Weights of a small mixture-of-experts language model, trained from scratch on English Wikipedia: 10 layers, vocabulary 16384.
Below are experts of layer 5 (counted from 0) of a mixture-of-experts language model. Rows are named router (the router's row for the expert), up (a neuron's input weights, with its number) and show model dimensions 160-319. Each number is 128 + 32 x the weight over its row's rms, rounded and kept within 0 to 255. Numbers have three digits each.
After each expert's rows: "mostly gets" lists some tokens that are sent to it at least half of the time. This comes from a sample of Wikipedia text that the model never trained on.

# expert 3
router:174126108153168165118034089103128121102112107116141148156119104088104165161140156152075119162119133093178104162054153111078159154126161121056154156166126107170174110124183115140134146069151078127122126118115163136111165119183117201108160155150104107088148166125153071108091158154133089174107143169123137129174116149098132137111116138139118122149159126151125161121095210127127184178152130093133194100097106125145191129175100122099141169151118163136114081124149154144151124189084136
up0:073144133144122134131111151095204073179110184125140164127124170122162153161147124095176127125082114138119121113098129181103148108146183074139101170142123142133142100157078126137129125117101063087191067108134092101113093169162178082180117176130091190145158134100113121143161063102117094073159142219133144205083080122190137158112066079101139124165114133149130131111170165140086130107180103074108124135116198095102141134181111161133131092157152057111118081122147160140111121150158100
up1:081096063097147140186157093172134113113146164111074132089109181094096131105081128122147156126204099098114071108197122145111147129146093088162122148102096156152130109118151147131135189111084149180196093091121103121116078140150123131080145147141125092132107133114123174111136091148131101100148163101173132142159147131167135111097155132161155163176077145143101063155096138146097141128108202120194128156123121117091140137136162113041114152143124148158078069106117034144129142124075089
up2:133043144123130092119069117127112126076185070117091190145157163093041133123116124137098114132102133140142144169167185105124116095164123110137160093172123149145128116143162147081142178130115099124150151160170086152152119135097175163080166099198129105120104131152115104183173146165172162157116076147126100173178159135079118171126138156115192140137118144108187171159134180131169086155115161155173160196117101185124160200093145109102146141134154129147080068074191135074133106151170112
up3:121119104153190067155100117119161182138093174162158085138107149145130158117148124121152099165127155121172171120154102112137132091076125090140182164075124163163141147060182062083169145126148101065103080177134140181154146163197114114131080088087154079157102120144117130113144106142078152151140165156125173188118162179069195141136152094131124135134113090178153130072117148143098098064170094141155159121133103117170139136166094115108075087128082157119100141109143188101143143100155094
up4:090112077107098121111196125110131068151129091172104120152219157152169133093093113101137114143127126189178190093087122078186120133120061143078154114062120128134106163069184141098143165131173191130103067156142135121131124150047093180089134141126111131060100137153111063149111100157167115129119110126079137126118150170103100111125138134078072127133104125121132166174083129085164165133141102112102133146121180110097146145157114121163136128095113107134103151173142122154133082104107153
up5:074154131163150126105177144140105095144097109227096102108146184137167114089105090131121150139150133138160140120149119098049104141121162124106186129142093116111077088124191132104154148128122187113139104105121150166152104201115081126151095100123113096167085183158092122133063148156131131103113092055091125199054188132202160109132141156129130208127155124147153147195117107108177040076127099152129136120121130157073170146126146163121109079132136128147143112155151109189086149094117097
mostly gets: " List", " Best", "See", "Species", "Other", " Name"

# expert 16
router:090154124111113098197116188141151107072145110149134070127110124130177119167096115086142147097121191106110112086176132153148167133154078120121145155125090160155092164159144171090107129139176175168115086136095108138167138147109155101072111082143148142108123165129142162146141085218119141054137090110107136083129192161198128135163093097061150095122180101093153130140090139159113111144089099113135133158117139147068145103130126103149117119150096181152196095114085110100118047133161116
up0:165098080161136121133153170117121166148151142138065130114166118142199097245182132210114104188200120173153110168125153122109123179179123058152103072131072144125164148136135142151128200143131148088133113134106175121115046138102145149137159143122100106083180096129081161126113195131138168184122093170101135131117171084136169145140107159130080070107133129163204064144137121124121114143122119138097140136189126144169092111141108149098087097116109060136133105118090095137132137120151099
up1:115131122112111085096047133087108168123137116144101130171114091114118126168152117075142151156189131114113149128181167105152106105162156125189050116098141151143147135171178114099137148140091089094194106147075116098106064186091121141148115188128124144144143132143081103148133108092145108153112176129191148138139174131143072189116151099118145096101085110147096127161093088159151121131184156108184089138167104115132097109087090130146124062117130033123090092149145173114128150143146100
up2:106080128151129135109137138153131155148154107124093145214114082162104137092083078053077116147154113134177112155117242095086191150149115099162117128157136042124108166170148136136156140129153100140154176123092126179110135124119210100115170103118117122079161099143102129099139109123086130157106107167108153159055134176126163102103170087095149136139123228106136124177134172138135111080093139123134184121139087083136140170094140086107073117117201119080131104122099149168143121129085167
up3:105148157128094156153130175116096155161123123184143132174091156110124104088125092098126148178086140123120130134095157089121162121120225121169102137114135155121181159170138095109139134081077101120119076122093160166154104187133193071091153167122084120173126099139082118131112101135057092174098130138208169163099139215133089125162129149116137125144118142137136107142152166135108098080083206131162104102148112154170102117096125108119124086075174170126083063165148113160102122160072126
up4:090125144081151068097096136129143136123146168127107091115156126139043123122112128148118099180109125128133060091151122123090141138073094122159174134079108147132127117157150128145156086120114107130141147184160094119121136127056081230189126115100121121088183096174111136159155158157163139135161086118163087080080131141132124138134138147145080137137145114192192105096141120095134095111070173103145116074111094129167139174113143057159077087141092069109156115165135098176146128166124065
up5:104124163117117087138174114187123144122111114113105152183087150176025119139145090074137128127143125148069102112106131105044139171095126130116155134128124135145150108089221131099139113116113111140122142110062148126104144142128140121204168080162125130164171154189136193172184173126130179116131143137151171185134167160119164181091084100157145191138174089116099184211118208123144075147098146121157118144119051134148167165095119135104162147054107145156129103121136173074106136133146147
mostly gets: " wrote", " gave", " how", " said", " says", " saw"

# expert 6
router:178053160169147143169069212129117081066134159062136087190201152083104144107102101075204111073138109096165130154107100129149145111129171093183152157129117186083148148166120130117108142141175172123158131171156128100158087108140113090132120136163163121128042172124143136130143126155150109059131119104103101157080105104130142150178077119164106055093099153166117162154124192148151160141157126154195131123120127164125122096161153154129114103123098159055144130105100131160074092088129136
up0:151147176192147150172120107118130130104095147165135149172183153079117119117130117107190116131183112097140142146163128105141142103109101168094170118140135162084162133116160095076140095159152121115152127124078074080147140131166114116092118145106091136159118107123090146173098183059101152121135137091135159123126154115147090168120140141169120113130125136070139116055113155152095142119147165103155132161140138105190114111149126169090076088137056132130088137113172109118153121114090055
up1:102133141034170066144132131144103095146144140139136152064143119144129118198143118149164126091081120098149141111117166074124134126096096063122145172096130109096088093152148109086091151132111125097129098202087107136094084139174133146147087100081128143122096120184118148203077111147167130070092095127114104160185152094080165130168147093110213158090143137166144161131107132203124118111106128132210095149076117101146158113107142110080068098102137202126126156108048171111118082106065120
up2:141072099135111081138144138109170193123158155156138144094106124064137088130158082070121141139051195104135198140092112090097130116134116146082195119136116163145153116124166157122191167112143136097115114123128187092184111108073074099114167136132105138173146094154128110121127097159133153215148105131127139121082141128132132115117124115148127151085177164129135218122143125102177071117139134103100164119147141124131094163143144154123185138130142045148107099178086132123141190215123113
up3:129088110139192129107124133113136115153173113189116164189113186191136149138152052140194132110085139103136144180144167128047143148126186080131196108091146101125173167082131101108143128110150129053166154153118135128140127143090124148175141155152125112061110132211159134142083127135114147132102094162108131085118146179095159125138099182115118124099131131109139147139101133123154090157103090148130159103114102164147113154156184159127117112125144116091136051160134138145114131153039145
up4:147110087080167159104141133115087155134111068131118120166104116072116122070175118083106068133153138161048140156109118120079110117115155189141137090152128032157134166145153090124148125145104156082138125133144100183127106123145189131092138188119102175112131115120143050147126085116105096158147123118168099146115096136152099106101136184162135135125119175122171083107088163000145155086136134121127161110134154133108156106053158145128167109159133060147122138114196114144173193120147152
up5:149135142097163131065090128112149074157153123142151153106098136167085075146083084109134125039164155138142125145136162185134096144122125178179115123089174146142129164099136143137090137094123135110152114073163093131120119177112087142135152151120080146118152123178107062136144119134180105143128106141108116108108127134119044162122144067114130192114090118132142175116139131154177119124085111134155204122156100092170110095109167142077138052166094100139077141155123135142166162186177107
mostly gets: " caused", " damage", " health", " financial", " suffered", " significant"

# expert 9
router:148118064060148130117114089140149150139120082134175124115161127058121111129111129108100155083131091095095133121144091181126118167177102125103141133121157157165101173201129134117109114170146150131122122112080160101110093118133170216140134069080117070119174098125152146140164111077096139078173112146123090122088152136157131108114083070111138183122084071125143162129061131091120147102117129138179125139139087129127151127146095052093100171100049153077106167169158170092145063093137108
up0:176128113103116106093090120175130090141124096165131061138128102116121141128086194133093110122162144140080170174144127089125066124155127087195122106105151085095147159097155109091130085157159060152159120181095119127131152160122185102062090095157109056167102146139085103121063122089184156121114084183117147124174178167117135132165128121125111149129124123122164063143152178174178064090167107138181147194144149095129140131086104095144142072123094133098139151097154145178190134143105110
up1:100149097138129092122126082136126109131156068148144108125127114149171094133184121128120158063102156134112035135131167100157120087171149164130163171138149136083172129089131171129143127123055112057127184181170137093111105156158189109143109160125115078150112126113138048160160107102127201118056133154120158127128094160125130099163118115155152177076134131139115167092085101120207093112132123115117119140127101081066142074170171169063068162141150092130077163157152153166113160157106148
up2:115122107131129127173179212185128124181163096116153142093161070132125107051160155111141110124123121103143149125161086133114110113111161139092188122104139109067137203110124140088121136120144083078144131081077125103154138141128094089097113148125132163172141121179144125112163176125135139116118124188141145115182125131161104150103220185110096104129129130066154111145172120152127129127124088173109134144099178128106157058112187155115101097104104077111142121149149162121109117054120160
up3:124109109115117141114089123059127134166135125112124152095078176176092092079133109092157108150122091090115136121111194104067117083180153203123144117107185152167128139121127093124171106128095158034181178161062137101145137093144077078159107124081112118207101136149054106129140162126186115143128127138151167145119101145137152128125095129087108172105136122133101091161125142117183148124172109087142091164077114129146116100132095150080070088127135153160123131085120200129095137101186126
up4:169122139145126102095069130085083165137152074145180115159145126058185128102117124118135142101121067145123193163102153099128144128155116180114132146151104115132133118169139152103225132101114053056138119097161131161130114146157207124072115126110115043139069124132170112106155105084086102177106165149128134135138089090166107159115097117154132124110140122174103114103113150077171146109139115145172131129166094035180126077151166140098158157153154093162103101152151103103131171136156099
up5:130166102143162108145091090124146162117104178172083147144120193087147124168124094127087120139202142097115123139150105174105136106089117096079165154150136095093111098130155109178110126080159153144169156144136120151126141119137160129132126145109099115179173141127082109125083175133099131118109067093154072114157090150105147133163135171142180154140109152148119112061098139080078155101098126171078113120122027083163118133140144142137147045135088134178117151105136081131163184132138115
mostly gets: " he", " became", " been", " who", " they", " had"

# expert 4
router:176153161119132147110140186154088086132076153145165149067134161187064084049098140121132131142135159101069158098097143107106167091170101180142128074181138154110116135097118166129148115125134169144165129111122151141089066076108109172108149068179096139150161128113087062100117104133092158118153107080152095178089130189132176116176175100128167109130106082122106099132139132105158085131131191124167171120145124093123138075098140133149100185156124147124110184115107122151094107155108125
up0:092094125137157112065037081188153102150196134133111144162118096162089119160126128087118179158123178134111120152121151159039184086126106057105136165106126169114121112097135117148181159084173112128117157144083084095108073150146116166152118121107106146147104075139078113120100100153109168123134118124170090122105155155112122064142114158133154124123137106124109146176153141089183109148110143084137129136111091122106164129144092081067066119151110116134140177110127108125121078123102103
up1:167132081134105116136148128135123118081083110177147186149185120163073160075092163142111118135138148182085182163148172124092116161164110042063166096125129131171120164119129118109143112135133127143129154115145114145151086138152165141128105104066121148121156139119086138203044140090130124141112059089128079129159116169091149099129100141111149110130154185117143171143088150105127124124166102085232168156094132104123174131126124145106088102142214164162151128100131160073129063099092078
up2:137098111167106140140139064191122175162166114141106122096143145151165028139147146112089132136161095157120172107094130136184171190116075155148187119158127061160135148115164090152102119118081140119130103104152124123113139142043146215089164112116111118081130145121117110147117109174188130127139147092191118073169187135143169082136163135182099185062170102054174133130115161151161132171103126116078154138095121104080152142159185102089063150135101107132093155122150168147089172091118135
up3:121147072121123119141170144099083188100124129117053159116123132143124114129164138108177135120156143155069095203133064142108129096083174079134091111044076155152106209121143086121111115081137094158103078185098144099173117107096125146110152138088086105096111081112152127121101135103158143151124137128147074114137168172154089121148066158137011123114184096121174092158146106177161136142155156171138162098153066147163128082108143113121137139062128062106109121069111122110154114133138128
up4:131125116126126114161098109114163152111119084148098160163134154132154111127168169118157174118144117110148163147140138128090086076109140149138118201121125160121095135096106140082156142077118142115157059124077134134150063128108054165129168161147100128066184083110092132162139111068080112122185155124154089179151125090157083120160175133077162148138133091181107141104164141110106120166104082131201142110091095093166146130102127134137089095185079126104180109126126110131143151092086103
up5:155145139128140143068122130175118119116114081128095145116198199095134092111198142143177122134192105125118096092131112180138085134082088164155140131115148093121141151112180097078114148115160089191147083131114121130136140127097149078098196163118102158174097129102119122123127135094109114124149166171129126166127129123128165113149107145135086182157111127105151143121099111063221189110115172123134125167100149130122097119149154113074109133072108143144106091120143177085126083135121137
mostly gets: " began", " started", " re", " success", " opened", "Early"

# expert 1
router:087110173213190149116152092154099144106135156122105113137077110124156088122081128138158131088119115197115109131114144113116198175164122142132190116138117141155137052136138159141132145120191183122147128135133117068138138128081116111158105156105152138133066131117154180189087138167175139079121094094116155144042089150090152130109155189170117126053135099170079109118123118066134131165149186113080115078162130150157073084117150128111093207130125147184112169127101143111055160100145111
up0:080104130175106133135114155148126185143133150092099132118158116060062188119114078157157169084105100112187080105116191174094123133100160107139137088143151174124101130068187111094044126067077100123146092128159105083136120124100122119147123123137130139139136094151084138155155125151148115131149147089196104164142171126155118131148096152117097082117160131135121122097130187107106131085128145052114092126153191118035134096115181134097080144057162175087089124095167141193153133108119089
up1:075086136106122146133113216151110139175130129120105170125081106166115149167148113112126088101117123117135126105124151122167123152149116110116119086192152088141152141112187159159147145108129099107084138159109095089102113119162188154113141111205104099029138135168131120121118178173154131099227102148094119081138137150095140112145108176131152117061174123128135128164150169140199137150150084146121128133096132135150149132133166143147129158114147104160062154161138116081121119139197120
up2:106062149157160197112070157111087122104131161122118101124147121055176107108126149107137086104156144115096109148133074167137138145100151129111137107083185147129151179138151123153071144105103118077176171113138120115174125139132135135121131132107111080161061150163167119111127171141120178119046072128097092144116128094107164153094118164155092148087159155128097129108117179104115145092091141172080131102096092138074208126201134110175109130136133065104099149100118117144089158122152193
up3:122099075124098125154123135054121138094138108149164218089140162060139136114163155102142137089151116153180125148089101181085102129141106178123129138138143157192068152113135087077135135085106140127149174158128118119169125208176120121120139097140105123139150054127152107207058152158148152127177080126118106164128161151209124183097134106116152077137147082160171192084142109042105144107129138134110140115120118131124164142117122118113144079059063161168103136125154168106148085124081109
up4:127116151154158138129122095116165156157116199202144131166082080128057072131138176190126131091125133171134159160199180157102137123146146119108164135137151105137110135097099109170111172148092141160195164143150131069141136124135150135038155149129098103152116136082158123164121163114049130120095130144141073129081166151145182117085170177104128114114160133114125113154104116135118124108115190128143131126100088140085158129108113108123081118158140169144111125143155085123101147141121062
up5:113119098122167154107179163150119117090104150141096100148156108146129108154144137148161101096116146114129101093093075110091178132140139088141107088060136101148143140112122073162088129088130102134122094159056106135160189111126125152137120114148125135086150185152155075217139137135161169150083046112120056141121122081146159127133150123140129123090150052119165139124158177191159132158137100124157106095088120154136150157135182126139122108146133095127093132090115108110134069124155114
mostly gets: " novel", " evidence", ")\"", " book", "ology", "ensis"

# expert 20
router:108131152187140117156167165123152146143132163144054110161183092110122196176146135108153111156132116155138085119141052105177094135193142121105172079109169154103134115106113157143141141158110126128154118086177151044120148104124111076189150146060162149114072100156130152142134111124122149134040088098150039144127124109147178156099139134182111120116137089152113207169158183082157185146148117152106074126150148162122091113162123150139135129077159122122135119116144146157069098116104131
up0:143117143139094124118093175145146141148180093121162152141139138170143133111083159195185136137165056121178106182182163194120102093169088125148152157070183089133198133106149128085109149128119140141119050146147160136184153126146209084098132113110129067096170088082061156200181125155099170125120128186130179108091133151137054150159146095098112093178144228109182087108112176127133167114118112111137111113118152124080121134138206110110100141086082198120075139072172123094153088082111125
up1:116119163168124127142109100147075147107201157131155072143156070118107134057108079119172106129180126107125107070095163176077102189128178136140141119116093127106085140132123150032134141127083151076167100106118105135170093122067160133115207153160140129037083086113118117102175085171161099108139086131134128177147182128137137093115101137133133101129195151193168199089111148134174145120121116132109149096110121096116142097141145129133054161136145125122085095118098142131117151195151112
up2:098094171102153155120115149139057133109193121088112153137136135164119142117152094119136077112147161137095146168070088140139104128140130127098123115120096154137183103154111088138122148089101091125207083129137083119171149118065200121147158064104127140133173063132127101111141088139148130191164063165141163175121082145114140084117150114144167162149112163110148172108132094084235128143129137089176108135140113097104167141140103120173109123152140132127104163120170119102142160110153141
up3:132096049177117097133063165111054105185151084082105165157107119078089130206135079119117113112137151107157127106111086068134134174126121145107157145134157176087113140192104106060115121112101097128086107181114104096139125127197113144087128145078120112064111109211151101119157136122081143054093149154133143114155146140203146175112139123122127155119184120121118147131107155121136157139145184138149138143163144105137177132148106148159095130109143112107046156102184105122075085090176101
up4:184129145157196130152174175138095167162157146146096097113211145089095115111127110122070141066125153086153162134100136148079144137097179176178186131136147039202115220140148156107082108140141146091153156114083090085144125122138087083138122094178126097087112113182167116156151145098138158085097123135186105181103169094177156122097160162135104123113127102150158143073194170125120079110102147123081176184067123121133119136150157089104117161127105084142189109192094106131143195125143100
up5:085143119172105123119160058173173102113107104171123146059122122139158092090148124109097107151115118086130112109177173152115109137193121075106129095095184145155109167123136092083088163171179086050097115132046063138144146118141113146100085171142124086100103195159148077116169084111103088152153108096153100125157136167070167135136093183142133129038128107109142105137106127110099101071085102174119154153127111091063098106178115097118152110135075136121098089132063099138105097091132098
mostly gets: " recept", " $\\", " surface", " ring", " upper", " function"

# expert 10
router:109160134149071151133201084081175109126167113150143140095085136140087133161077122152188105150126162167145174142144150126090162122059145112167123109121125116086108086152056161068139110132127129148089140097173109131100077172122117172171155181165106143093174145160132073083110136110126149167116137094152151112118200096106131175111119136125095191156117131135191105110138104145104134103110200087103117186105162148131132160159150176099138162159145181112097108085148139139129191142138148
up0:187131155169119151136139114107123147133120136176136129113097156094128128166149194115155128155101099125129129159129131131073180125124121136134144129113071079166076183176135118084131109052115120105116158128111172104147056097081163191078161098127086112122159118147128099183083130171063141164090130130133155165092172105142138152141099141105093125128135158151129103138145091118128114154122183157156152080104135132135156155108183122162131133184120200116154137098135144095075156143046132
up1:154104120127168156129129114164094180167172134072133105176141128111154152088200168121061147120186099104127065115167114107080084132171133103095171141166139161175073128022132131158155163069097160140131079086152082160151037133128158153074078169095126124153120088107115078104082117109093107089133133111089188113175131114135097079123109108155098065115126178042109156135122116124135153082168125112113181131132095105175111150166096112118039162147073125176140144154150122104120109083109137
up2:109110143083154120121128126133146145136156130124120101157085137126114133080109185139129188129102142138135107133083121161079135115123149160179102102097154086110110117167179069147134081091088121128126086134152069117111159114098127119122157113102114098130089107147137131158150085200135155103108110123074110147159098113141057126109193138095128135111173110096119118153124128107092181150117174051181154160096149140093105085082129152176086115152108193107124110157163178072119175127114108
up3:124125160134165155082080147107111097126189175209170061132077153096107189064134127107091175097156119104123102067169145109108169142187125108154158145149114134131157145122147088150108159121127179103130127086078089081139095147160116108120161030124102123123139136099155098152085221129119103128119112100105056136132170143131168132142065106096152120144121108099108122104068116114208084135117079114163099111126130072138080127140158031199151127070149170100115131098133100093158117117119147
up4:121132108141170073100104120116057121123119159112075101114150114117138095106131079154165121154122146139117073114115130110101152244157150114131151151126103112130129133127113080072130097143125101094141156114078116122113078139135111146112172108153119069137175167117107080159157122157096167141079141163132097169139115149054161159155063123179076145098103112139107128135144140048146153135126156105094097164192118122124143102130135129091065076131084144050126181166157144148072084097166153
up5:121141152167138184203124180122076130112148141108151140167107132110119143139146124093168143127141088151106147030155123121096085146142114098105152097129078082101130146102156111098138122102110176167167143161128104065118154146067117091082104128176142171076101101078150115089166132127137076085170134096099115114144123088101063126083111143150145169112187119149134138161179112146154153156129136175076145150111177135143216105148159131104107143120078138139171120121090096098095133103097158
mostly gets: " '", " \"", " [", " (\"", " (", " “"

# expert 30
router:151127139093111131123138066122150134121116067086154148124110144120076149117145147167105095143140109138115140166071128132074098116136063124150125190161128150153075087148168089093104147035099121124152139148115091126159110142140145108050113135160129076129119112133186147134145185150152143092108143105148155160199124112097093142153138195145190203152113124099125140168145112086083118145135197126140133079130151131148120151088144137085144075102123166116157115055132130102121189128150123
up0:165148053148063082081139151110154111091134117111077132120084117136171123146118121100128055128130119129113199163124114102153122056130087175180092140124155097128154102144221081102145082112070149046168102130143109135152080155161143158185156116106112153109127066171121126071095121089130120126023166135117115165131128133096129127143136108124132088122111118137093084148135120107141121142095063123113147107119103040166184159083152127111130093112128166149167087135138104102126171135136149
up1:123139073122162091098088101083124191175143136128105101112151076133124072119102114121119094145165125114170149087139106089107137132083161103179135155113145077195158118169082152103220131143178168116131130164168099177090161138100121207132190173112102107176108138099098089152073100113106137110113164128175130109154105120150115101115109107125104172134122133106115131073136118115132043100156094153155121102127143130117136091102095117114088191142110171154151087187127129153129141139147102
up2:129117137162114136076060140153110202123123119114099134101162066104094123124087128124131115091179128068130116102146075132133113112075113153119127129123127186182105138092161176128133138094126152171138113144116108164112086161119131218123134155139129157101120166127095185171096091113127124076108097157137104062135142178133132142064137120106014160126068095119167182121068168123139076138104150102155100145159130140108106154168079128147116097126142082086111097120101140111138068129126112
up3:089090112127189143124147161166143162112155187110043145110141119149116104075114134161165189124182165157112146173115181103153116151158174113150163114082098095145153148095129188163114127128053079159166168096113180138101098133076137123116119117161146102154164085147111140117149114113135166106101127102152143100121114140127156128053157098120089177103140091118119089110108114168099148141152092107134154093181149127145095170097150123156112102104149162150144103093098132120051110147112107
up4:092066134143189143093105087121152138145110115143101116137189124070174041175157150100126117102130100118106133137086132097096108206070180114108109106059134118120110153179186116120095125123123149150156106055123102070159073153109129147097156133118135135153099108144143142157190134073086160111099111131128168144154109113148166157044152152142135089110113080176130147131108170145099109104080203109117134112149138115126152147178157067082107100125140143126102133086123141150092147150183102
up5:103111113144130105123142121130128169147114087100152175135082097089135100145125110077182137084116056131071140104134146130088117143098117091179141111135105087150106139116117109165160145123097156088136141123159088082106116125146150106101179125191124137099151147071119065130139167156135158097089144136120096069179152121139067081105054120159050099107151167163142124070172186198117077093072103127138125119128145172125158166145194069132129120158095111151167115108111093182087130052118140
mostly gets: " University", " School", " Records", " Army", " Congress", " Avenue"

# expert 29
router:114116107168117138156118145114155138127095191083174097089113074115126122067151185119163165122128071163149107120126138117113118119168126156150157176208175080122161127179163127114160113072135163140107149126156105124077173122123139133101123104120108120138164098079088128109138181113146111069146106079086155083112107112131138134150069129154137141085136080165138095100140129125126170159157090147110103137147135111126163186106114109155117142126121138183090128186127075153121170157133122
up0:088149084167130165120114142118158108135148151156070202126128141151120103120156133102149115177120102204056147143173129158155127133166125142048202085121117138118129106142103130142121169149109105139117097106114095107139126167119097165092144095068094155141155105128107151158141157137095169182136033136125157130110133130147132031086152136107136150092111107126154079126158087123154141128149095154074132079137098211124087071056126084129164106152187163105070122177208061085135092154147114
up1:142058114163157084125165135108113159180075102130138106138199109141133113142132114082099068179142142130100121107153163109123098130190090163141142117166127161163064176122150200114143146134117106113129141129129107143099111132206101109099113079124111208126140114133045090131134085149175155175153133134108095165145101129121161122113141068088145146092109083069117130171085098168124178117119151093159150130109142054155189066095161160108148115130146128133130109173036137130128092099137137
up2:099127124142147152142130112158087149137150140118126132110113111095075114123148132118117121142106152124106119173125181103136152134168076087104116058146062147110136113088087093097138110112128050144162128087110116096163108160125135127143140137109107119121162082126193140138135095164127100113127179203182093113145127155142115102148131097097096138113110110107150096130135175063122142115120163115124150195103151164129176144094158091112169156160172177125114133121089084132096133029152108
up3:131150168216095087138173109126066151100102078114132188116094110108156106143151086115153120139138104093128119153142138080131124080084038143103135118161192161126121121127171110177171165150137196083154120164142083125113162195114092153098176155119124120134103129106134054198144090181143141123144136147124199153148137160130139129121112160100175117091147122124103096105097137137115128097034150119157159139132093116126136129101172107150103137144122139136123125139042078095158129043159085
up4:208099099088182137097121087122146195115188082158115116157138076107178109112038147123134057113148175084092136144118156114057171133113104145095147153131102153145149097151118090119170130130163159150164146152153131148127162181127158164113192119140148148128149127129099122173163093208094160105125132094137117138212175095126111104148133166099196176170127096124065103184147105110148077144129147175126170110094111110150183158160126186109088143162130150146121136138157149098164113158107148
up5:051092176130125152150079145149130106101161133086125144105139135133173128128090093136146147103166142124157181063186088174115125134116139095084134173154158147182165105125162117109142220133113149141155108130117048179147122213101091144140132117120128121155111121186144150167150136123040082166112082141110096116178114184124148086181144165132125160060119139168072092114110128152167121122111099139129114150143091159117097137177168144112141095112125109108126137120099104138174174084143101
mostly gets: "%", "%)", " ±%", " %", ")", " pm"

# expert 31
router:114152090101170117126116102138133151144156166183143151124160140158158118109146151125127140174111142124189122178103122085140173112109157102163111212099127097133124134138136133045092114133116088074135097141129088135124120178137154113116184149202090132146102168143153150182172121066140067126113145147175112115106123121093170122171117087159126145171102124151106118087126120164114099125109145099159098157129098148075107095151142138193117163099133131154153059138132108187071095127187155
up0:212047111184109086127101153142124141131146118078137113119173113098090122128076172070127086125141135156117169102172126109113140143093185171117125125097131125127133111161105103080184142136079113149135157139152113135192135145131140089161172108140118024107113105137104091145107075066129133166110134114178155097170190133076153108129140163184067125079117096125110090190111129138136079089102120095104099124149116098147114140155103152142108137117131183132158145144140200149105146129160131
up1:151118201137120112039083147162118074124123092111175122106069154062156069141137163137158155128142103146139012153140112158092157085146116185159110140109122120103143114141136093135075176126130163105126205166105091150135145188147113105153114177132096104106182151128148170102145218093132151161102109070138172185095141176112134147104154084075200199143155091121079144130080122167155134125116101118197127178091119114136164170126179125115070070105156102131106073107116112078124098123147138
up2:184139098115109100119124135130079142107174069115133114157162161116141111089069141104096133156113159110110183151142168102095181120138158101099116117204149169194120198156153154144134114107136144174182106105141126092164103123175200124150158126119089139099129118095143089111135104139117142109121143127148041118150146081149174133116167128091175157055147144100141111089128098121179134132134203157127097158110149153108143098037159103116077113118137124127108194096155092151101148093118133
up3:161118156092153114145096136111106085192140112150154076096109175124134110165148132154086100093155113119135117070094156153120151097133123103152131092081146172142161133131150135094113124153094099108129104143084142129172135147117135148101117095125099128088135143151118125090107108152120142051089081187145120186157148148187146168126126138150127127126154039145145154115093215184160129127097080124137127112052131152178138130184157083094098072145126222052147127118084102122126108123131103
up4:190080123117056129116130127145110120126180115121156156179102160137162090137123092117072131157131154129102183147116141110149094094106139122130168127107107092152156157085144129077071160074077155126126082121097136116149058063127128135145147153121082121174152144160141122178207109099219129156062131139158087116161146142169093132161135134150162132126069110107124124106072122142113114097101099149178151164110124138093109156148249141093106105126096118124146100110102119178182066087144151
up5:106143173107131102101133136135152074141111080121165140148143119127077102088166168100176129122125134142115157118109158128138162093160100149174170125119136145139104165143176140124177119148136152062129122109158108142146118204103146131098125110091110125079120143185107140162146071135124178083075115180098115154119121148151202175147166118111134128098194106155141116109125178147115157099073075173091163135144120092105119123162126103095095111099087161148077151093115104119147123122121073
mostly gets: " $", " £", " €", " approximately", " million", "′"

# expert 28
router:153132110211180126081050124108122140226139147108127091110099115147185097128112165042150145139165073134072170115133100157141130097134164155130075139116152134133169123153088093062105109152069150098129167086175067136169119147141051088167107163130134105163123137066190074099152119113153135126094136175154127139126142140110134121080104090132120128142113126047086155132138136134135133105126119158100169099121194167126157090105147183146154057118131103115099124143120107098141108098143178
up0:120126128140133098135117185116151180172143148163138123077121136156128151133179052138158105158129102106136119117083166091113112075129047131132149107117142086112132143176148109123111172098203105084138101172123191102164118166124152122168119133147105139122143139166112121114115134115087118142160170106161141135087173183103131133109160140121146119134153146162110133099106154156137111110148148171165157098106174070132188054083153112091140085082173160067150144134126065183122126101102111
up1:146122129149107120058148122132168062199182113174085087118150147116138140132146093108128053091148137156075188210133087170156146098154127081175160139143148094096133079091192148064140156162087159174174119091129103099142078155099094136125152119118115054103148113157114172152142141149123131148104125157173082144078140094108170099164064110114104184132140116098110159131146106185144152120157092122149087193123072117132114176108149141098137098084109111092153072093138151122115151058135112
up2:129114091138184137148134121052143135174093095119163135153088116087166109133183158065086118117201113078115134093137099132090129134181158121118125175126128106176152094164139123135140079146123118125102121095159108153145114107040122091135157170111081041126139103135098114113091135151056173104157101187219162136178113126207112116141127132088205141142151135072150132143138116157105193118131123114129088124115172160104088093102063120153150117043096115105114158105129095113115108126111118
up3:108119084138132114115213162170081201199151144139143126133156104065161121178098116173152101141086108153119141085190166187133164083137102142158144115106129150167130120069133150156119105131136158081154107089158050090151123096164135110148138124108129106132169135172083161134159078120154125144075098131169058117119163149075167126122077144097121166124107111105138137129117087096116092113142127102125122187060075106132114128181098076058138128133112139194090142167144133154125145095175079
up4:178128149078110122156182147099126114085198129157091113121142157113134165198124073160133136057088078116177097120131128061120099078114097145089160168136124091154107119147124145148109193129185176072066092139146115114069148077141154159126096072126137089113098113172121090143094134156097174110078147129152084161152149118084088214146161114140165130045119130141129153155138166134109165156155140107157104161156098073108104113145111150140126215137130079102110091080121176085113175121174124
up5:074112136123193103123112137146125113155168154173099101126142130170184093190133092124116160142116157132114165084110125164067140070134181083192157088092118063138129071120108162081129125132156116123148132129127106105142129171103107190129166110144117170147116125128107111123122099152106205120103123096108084145110091160104145148092094151162096187154094094137159166166145101114172129085094099065123160173137097115125191108090129131132095169120111124147119171203154107092117113123053103
mostly gets: " Creek", " Avenue", " River", " east", " highway", " river"